From a checkpoint of a small mixture-of-experts model trained on Wikipedia: a variant of SOAP for the experts, 3669 steps.
Below are experts of layer 2 (counted from 0) of a mixture-of-experts language model. Rows are named gate (a neuron's input weights, with its number), up (a neuron's input weights, with its number) and show model dimensions 192-255. Each number is 500 + 40 x the weight over its row's rms, rounded and kept within 0 to 999. Numbers have three digits each.
Before each expert's rows: a language model's description of what the expert responds to. This comes from a sample of Wikipedia text that the model never trained on.

# expert 41
Math markup and conjunctions
gate0:507474526423498566395499426522423518505567456461531481472554477496556453431482477557436527503515438493505545479476519469467473549447427439458473546537463465483541501525516506540474493535563478
up0:457515500499458456548456477523536456513602534433505451441541557525542596487500489613449466547549484459511541498432433437504533627448517540458454462570433563499541507445490436427512471474518556
gate1:520528483447501551495619458517420520511428501563536455455517491524546439497505552517471511542473491411504522468488487567482521521541471493504491455485531527481480364479511525497547510508573488
up1:501530468502489529493545494533466521479438461554471417458501556511464474505469492512478536559490482435532495462492498588475526545523508451516515484478480485479503419505540529440506520455483487
gate2:556475522472388503460496500510458440509393483506543532569468545468550505496499542441492483467593411514459497491483515515451444458533482526499567473536480460473463513406544474480539467561530516
up2:541471457492464505475523470449424539504575513550455494450550526515505466567500490553563495538477549443486492532490511467473531493470484507488479483486463535473483452487519459610491516454470574
gate3:397549551418571553500481546477425513530504525488521434367520552495460439430535535491480526517501460538504481583526505496471528511473501484496533471503524496510546508434538524473424517496590575
up3:494557473465473533515460495470449450520579479500545568608510470498456453524604525488417579489507544485474506503461479525587459525481506478497539499528505506532484522505517508532584474483503388
gate4:517486422497514575435463475490507493454511501477486482493524581434491492550481458492567484512449526553482522450428469440520503493569536500487534469513480443404567501500495605495520523550537502
up4:549559452489555480439488488489547544465469558488530534464555517497503475487549409529526522461527528498493514494406516476433487420484502504471522503432499461513487453446508574518550567516455499
gate5:491514561512510532502489477541519482464436529473477468395528543495470452483443463499499550511527449487474564432566477489478505458486588493501464519475494489501472491498475493530534520406490566
up5:461500519491432440501558481482506521539501469601480580512463461548524516507565549455542476559514507456517456502429555522523479541473405476540505512522490530582518530501502569524439495551486491
gate6:489470510507483537497514491524495517478510564514502506510584484432479472553505444443525515464522500502504480498445503466511546462495555485573490523494520516467530449471458496426430582476520462
up6:515464562548492559516524498477455473466532514520501454509558519472443473546493538457515480543499482537442515503530487480466485564458581550458473478496461432480563514468436543463542528601450531
gate7:489496564527566510547485549554463505510479440553449522456514502542513473478518494433478445449501557477543547604503473543537535517523479523500422481521535482493552550398562533543517410471479510
up7:547584494510411477443569511529525555551484587448474449511559479457489526562467465568570571535502485437477539473530511503454507468597519556506532505489529474521453484503481453458499529498597561
gate8:516528530454433525519547467518503499512483522506461477515507463516498525494471449577577527482492486449527470437502468514477519527404536490423508568548519536420562513405499538477609482484515495
up8:493513524491473544443509525523543480495485526493526432500564467527453550516519454534551550453465518523522516457597517499421453568452485444531486514527514575465514568411572491508496559452541436
gate9:551481427557520485515517521520525439485490575545397589495508537497491515491541471506496474436492490544501448509494558483564560422491448510458476496464497518517516533560565482497490538467551587
up9:511473481576482482423432457505543440535438577513503593464489432468480493492535465469519433514445371447549544449564524530490471520432496515549510507464451463547534513486464499468476541508571552
gate10:444499460558507567511444442555513473546488531516578413496541452541443499536510441531524544512484422603489556523496464519476515470531455417488542444476509499496557530502500476543465438545497531
up10:440515446572486525508474476509487449568518510535497403522534511530454495546473467533519550512493401587520522497452471508452498486578441481511499446518557451560519561505504415508494485547497510
gate11:449442482533477549564512508461485591501427433453444521424545440549567512468580462507518549551487488521557484522495506531478510462487506486504462522466454507469511416482493515477428446565510461
up11:540522571493541478428461574547530460505548532552504531566473498480366473499425513457502499485508468460431532457535446489525445524473535501488595480475510527482465528499525458579533508470487537
gate12:479489494431500468442446501529506507544527504524506478533578568564657485551516509558448469508606563493528458458513435518535611494516502525488469520504497484477440450466515476543463495493442582
up12:464450491573443513497472535482481521469540450529449483492470383436447536459542509460513505485454421467518447472469526478536391521523540480494491528527408537520568476487518521512513496558584495
gate13:528459482472520538493493453552476482502472529450507554461543470430512451577555532508564522403502518525484541558530423553496466481494427444504451489502450495440544502525545505424558569493572556
up13:456516555532427473469485535523511504535445475491553447605540515447412473453483447499517454532440513436555600504512476452525511442446523566515497450487501557584438587509455539492431458512564408
gate14:538470612528481507463550499543545561492509522522547522439523397510523494541464513516529499509515510550516468473413542476541435419498505503456553485542491488532563490495481494504573520470536464
up14:594434526497504426552547467522549465513594486484504546468520518479493519468424503492480525494480541539495452444497542492587468516544537504513464498505550468578493500500520486447539540440532450
gate15:456449489473485484491504525467528530545526551481519451497573499451521465536536536522563525447455505460450502496475487527515515465470461443514447494422520535467460492507536437514459516519551490
up15:522492543435424527524500520521471439466523552483482517481571542471566459496602575448530553440470525475556515484477529525542520449483459427558450496528483516517490483515560453466490526584539555
gate16:538492520436471563490538490569586551497503489396540491479497470566559511469537480470541452552512569557502383542555487492506598488462461481535478531529479469463446550564493547515441416526514438
up16:500516497461512533508513466563503547435448448409522446447481482553541527513439492460526442499538495545512491519561495486504519446512518510488533522482448491470490577543461585495501453503506417
gate17:465485445526503505425498539545477515526511542476481551434491454517490453498516527467505547547407484528438450537451447508560491384496492458525562496550494406530524461521458521437488505519600510
up17:536470490516548506467491528550475518498496552469524599437544485453475486517480476401481511565502476545489465480471471578518555462503497484585563485488407481472564463519475541529494478510516543
gate18:442476511506521555508468416460523509512508551489506492459507480514454423512472460465513462494488524524459408450475527528480455449509501497585426473477521563495457480490423511502491495439457494
up18:383470483500534561507447412468503439473521499489525495437578454462472479491492487492428513486504493440541443457458529486499490466552470498553471506480501539567493457513526559490474489483468510
gate19:470543475448484450551508479511516483505459411500467556479517536472496498533531541451507494464506489426471504473457467455530470490467544559505452500466518518486523521501497483511470403511558456
up19:491468442458512456479534489504474536503482453531502471513519458546556545496511487506477460470443458545535543527492495511572499503523592451459464543462500442511502440482487517531540515482432507
gate20:535513473552457515521479444539550434559539521574552542451533475485470543457520480444477392497485458504487479524561461543493526515511575499470475512535450536467514567500503568537509442518514436
up20:555599475469543494489535477497487474444406468439523461557451546471464494576521529545518592548493457517503442544514479432502483482481507470547510545440511497502547476491479467466490541512489489
gate21:470402462505485471481475505456510473488441572486511450482481470488504428448481491504446536466548474512411533521558525466513477450524490498545435527547522492472559464469493524522442477532537437
up21:499451521538464504534461514480498538496437617523522507522537496577515446462509488514417499496571466551445512490479576440526539439499491483536437498493514514480492473429546523476477538520515487
gate22:528474485469542577445559542530511582467501451512549487425554436456523490479471505515527456537445455426599540493508507516505518493506460491546438501517506531542509549516528469564448474525554484
up22:555441478514494515450540509519387499487531498584542472431525493489556507504495547524546480496469507444595594477524553486557538535543417486512446562520507516534509565450545513497421474461565464
gate23:524424487505500586536494510415495510497508535552548505511516516527448416510535485589500440509502518459515481441502400408533486526418490524491489488538577507480516481437570458515506536546480490
up23:486482494489487515497470491481499565486514525463614482494513526478547424461474516503544515468649472520473497450536489546540523553550541467450486434530501504516492497485514499509443458578484503
gate24:524574541558520474464595539483467536524501531543489489553522498540518494454465537519523519433510446533438447508466508564478591500547547518563588569499536567455501543481528544580453508382514543
up24:533535515482571549551481540469550487480494492470508469505474525427597508509476475521569577491506466455535476518526503502482521464661463525542525462503447540447499524590506529544497522452516479
gate25:404506495504493538490520509472440547552499449516479509586522478551520510509492432528512524538513439414499519573521514456494487552492446571503545427510472573463485479547530461488438446463540437
up25:439474469443575485518508469478468497517534476490533464579448544502485518488535465514474509421571538419514520534582482497482485459465484468515450524392514582398500473497476413490508512471473499
gate26:533513459487514554506504482517508510446547557484485421515578382480568537395464525438506521544447500467532452470574487503495523515560486557495568523515484442465457468504496535451528435474528495
up26:553545429514486499473508523497521494406485515506492401568523465482580505464433491514514490492427480449478535477500455457517457530491515488506594455482439432410499476436494472520514520540524498
gate27:493505485519517491514504529467521510430493461496502482527499510392514425531504452514479506507440546500501521498440519520524429489556553539549538532471509466432506430477479512546537592485470479
up27:488474481539507479494506509535524491531494513530473467507508495438471420453478499526495541483489556475541485511499496421474483503507482522528528532496507448414493466494488519529504561524483485
gate28:498513523517497565577506502512559482471541516473444526450458452404504467424550573392529474487516553454525503495503473466552529543498531508498581550491490468491488526514494520479560526520501497
up28:573519489508530494512545551499543481424559502493431590470492482426512531514468474549482482528503506480549530525452521461504486486525397474499578557456525481507479539462576470556522473546447489
gate29:499457545495475436460486547464551505524540525504512482487439499429499464517500531469512398524495485476493516590550539554522582511525464465530522495442423465431465428458523469538524502509528480
up29:512471563537509527490485481595483506524483496531535509511494473491519471502562499505594456549455538535501423500488509525520479430445539504486447463479548483469452432425539542566463548541487454
gate30:453594505519513467426446487516554538464558422491494500492481460574545463555526513477506505584468518469540507434504435475480498476473513500449540523474480509486598515533477504520482561591445486
up30:448524484422461443484534476489497491500387466484520470409496521487510456460471510495491548444452418469538556464493478461515445532530529509474472545449480463521586573500512459446491494490520443
gate31:431491523513498480452484495488552459444515437482430529527526503483528500589482498531491553511532529538576519433562425421448503516531552492570573499479513471425529408483501546521517429495488523
up31:570515459505512512512571520480483501561530537483544496460503473487462523473534482460514461449477447460406485570455528598498491473464452452460485513526484529548493581494525451513486489489501472
gate32:466423509536455483446488488452498409507473475494499486534518507518521528546552540501482545489534586487375480525479507453533481524534535530523443391551506530492511472441509512489530529514468447
up32:514490566486467451454462495512541484538519485486508447458517435475519515547484512523519454440495507479412501469476529515507514500524482506579466363548522474488588498539546507505577529545462501
gate33:496545469441533522496518458451484468492523542445460554553558477439513445502469488521460531475511520543485457543499461525464426488441462526490532492539484552490549456590573487490523499556481478
up33:511579560458470468468487473424572463476482483505496504500493515486483496495503496478491512541473537585505520433490512481500489450460491443500500504492473482545525465534515459467502581515405433
gate34:526525519481483545519494554465528517547552514489517537442553515542476565520526485465516515541461502538455544500503539496512534469522483443569491511552505482482443529467543490551507465541481463
up34:492494575445572552477503551484505500473499460469502471529587517496510548547541530485451553570487476572480511519436495515635531492515491495554451472466518453488521409482533469502478511426528525
gate35:477472527527481500506493472452503490498552531511444412489499516502442493485547468441497521475467491564487581586545568516495566544472514485540485378515531503479474588514476532588454454465559457
up35:488497544554419466490494489540476411502470455509518549533522413534465557524529468526504520579519452487562551557508423493479483490486488405480480570445458506473503489427468538477449460522452535
gate36:499495533467480486511510498450542549463566460467479529534572455510536506457475484434511512505484442489490532467543529548512563523497484500524490409529503509516514445483515505567513492587518525
up36:442497467524548513499465491463509550491463513518564454484439526492526571473466527465450551475525517467463523497473500454555517491422514479452578490452506545474523525565622443491592509535516551
gate37:502472516482490465455517499497537521451532486460505459544492415537470466475482565442561522480483437479486536475551586480540541473472475528483581417484533578458552454431511556501575420512518448
up37:530491527448537527549544519542491444562487524513513435452526627571516550461459514519527490489480497535446513540562521566473561510491412455490466526538506512557564484517509447513450482506516524
gate38:460491455477514462510487520581470443545507478502553532454506454466502503540504545501434417512540478491467537455509502495522470472476481485510504489511486508567472447524505543495493538516528437
up38:501515519531490530516515500467467504539512559485475440514464436482457483506473511557502536451503560502488469438470533426500527517505539546506483536492450542560526566526501460485448427503518556
gate39:518470534537513512512512511559536493584513557520490494539482573483490489487429476411520451548470537491520552515478483497456472521523440565468465433483591528510433463474516542525438497501448555
up39:511500483534514469447556456535511513516498506493539486504454566499527550530486521456579460526475578492412546523506546542481499548546468562520494485421511623489528541483545551511558489494437460
gate40:430544450520482496477500498537383435430575507572493538459514493458473504479471517537521524573435532550504394442476490445524487483532543516547507485518505588597511563499464557536502533465534481
up40:577476494548523518526529485564519523483478495496550469496472538568470442407527465500467459449467526454476433558505623442497455525514502513452508468415461420466418460545460451518552419501465482
gate41:477567483513509533532617461504489447477527492461507514527498475489528496548560510519450463534477479490574498507475467496487504502556478507516510505490482559568466557488507517481469520458495482
up41:492501492494539457490441536490521425550531456517453522484540419533488467488554506516567485482463499489418433478487513470515426514464438520512548535491536573472494468453540437546551565486488466
gate42:498553500502519531498549446502378540506453521530441542552553490516491556524450509569482541531516440441520487573540484535522522484445456547505438460545479477474496468598520478477562533542528485
up42:378489445470449556520511513524526537495455516523463497469540544520483492446534522530495437536533406489483520474536520508499555467487479562560471482601489501458491529529394491496474520471501544
gate43:461440533453509474518496528585502466517594537492511526466499582412460522453489573499430504455553550463498507487493477565544481522506509523507487531576490531497496417496460498508494514468483550
up43:501514500511499482537442544487454466517569451525503452403494490517501494552476536474466468494559527560491513423471482437509559521494581505500469505500506483494566505482481466552511474554475483
gate44:472495493541564466538517537525473526502475536568496491500544520492492503514530530549522518476502524474487584385500474597499530539488461551514564466557425599522466446504554383538531460470527548
up44:463524500500448551419542477472546440483550451430511439476460430576572460505414489466474521491501505494513478562446449414491477518481550469456449538540568444477524534526480522518461473496507468
gate45:480542524526566511499534494520530528521418508427474547557445490456478490513481503552441546528480517553531431525545541511550509499505490498485549533519497407483534448494443479511541492500476549
up45:474486517552551527489479491547507497494428555506497519530494522495511520523503514507507484509493508547522449506509546541528510536500508476500537495518538458495580407465449474498475491490505551
gate46:509457502593455486508433524552516531463472540528564512472598458489535495450518419531480429574536457404471528463558544473508491444500430510528596490502500516590489503502535512446465533471592507
up46:487550509458546514480557456488569461517467470495434419475479468485450477570476507530523503508513499549423465588462461522567517592477516525515523470498488500431554552509471610476495529520490560
gate47:467507539533467490582482435479479529528507511485534550521498499471508498520497418456470480504490566530509485483540443456469475469505537590523469533534487506489516517543488506491462564478488522
up47:559496496518513492450460493503437553540473500545504532526534537547486576513484527504462589529476528492491483550556543530506545468543538479503534535474504426495460501516418516450577459523499476
gate48:468504509500466496372552511518494537502499469592465489521503509517425420494516477547518481514548548516529546462410535526509526459586577472480549447437503489532489541511477520520551529462484502
up48:464489453526434515443561526490489611521480478542452499472460536475501493547465572521466551496571488513492503459468572507486468489562508430443553455448552484503500480508486492511547494493501516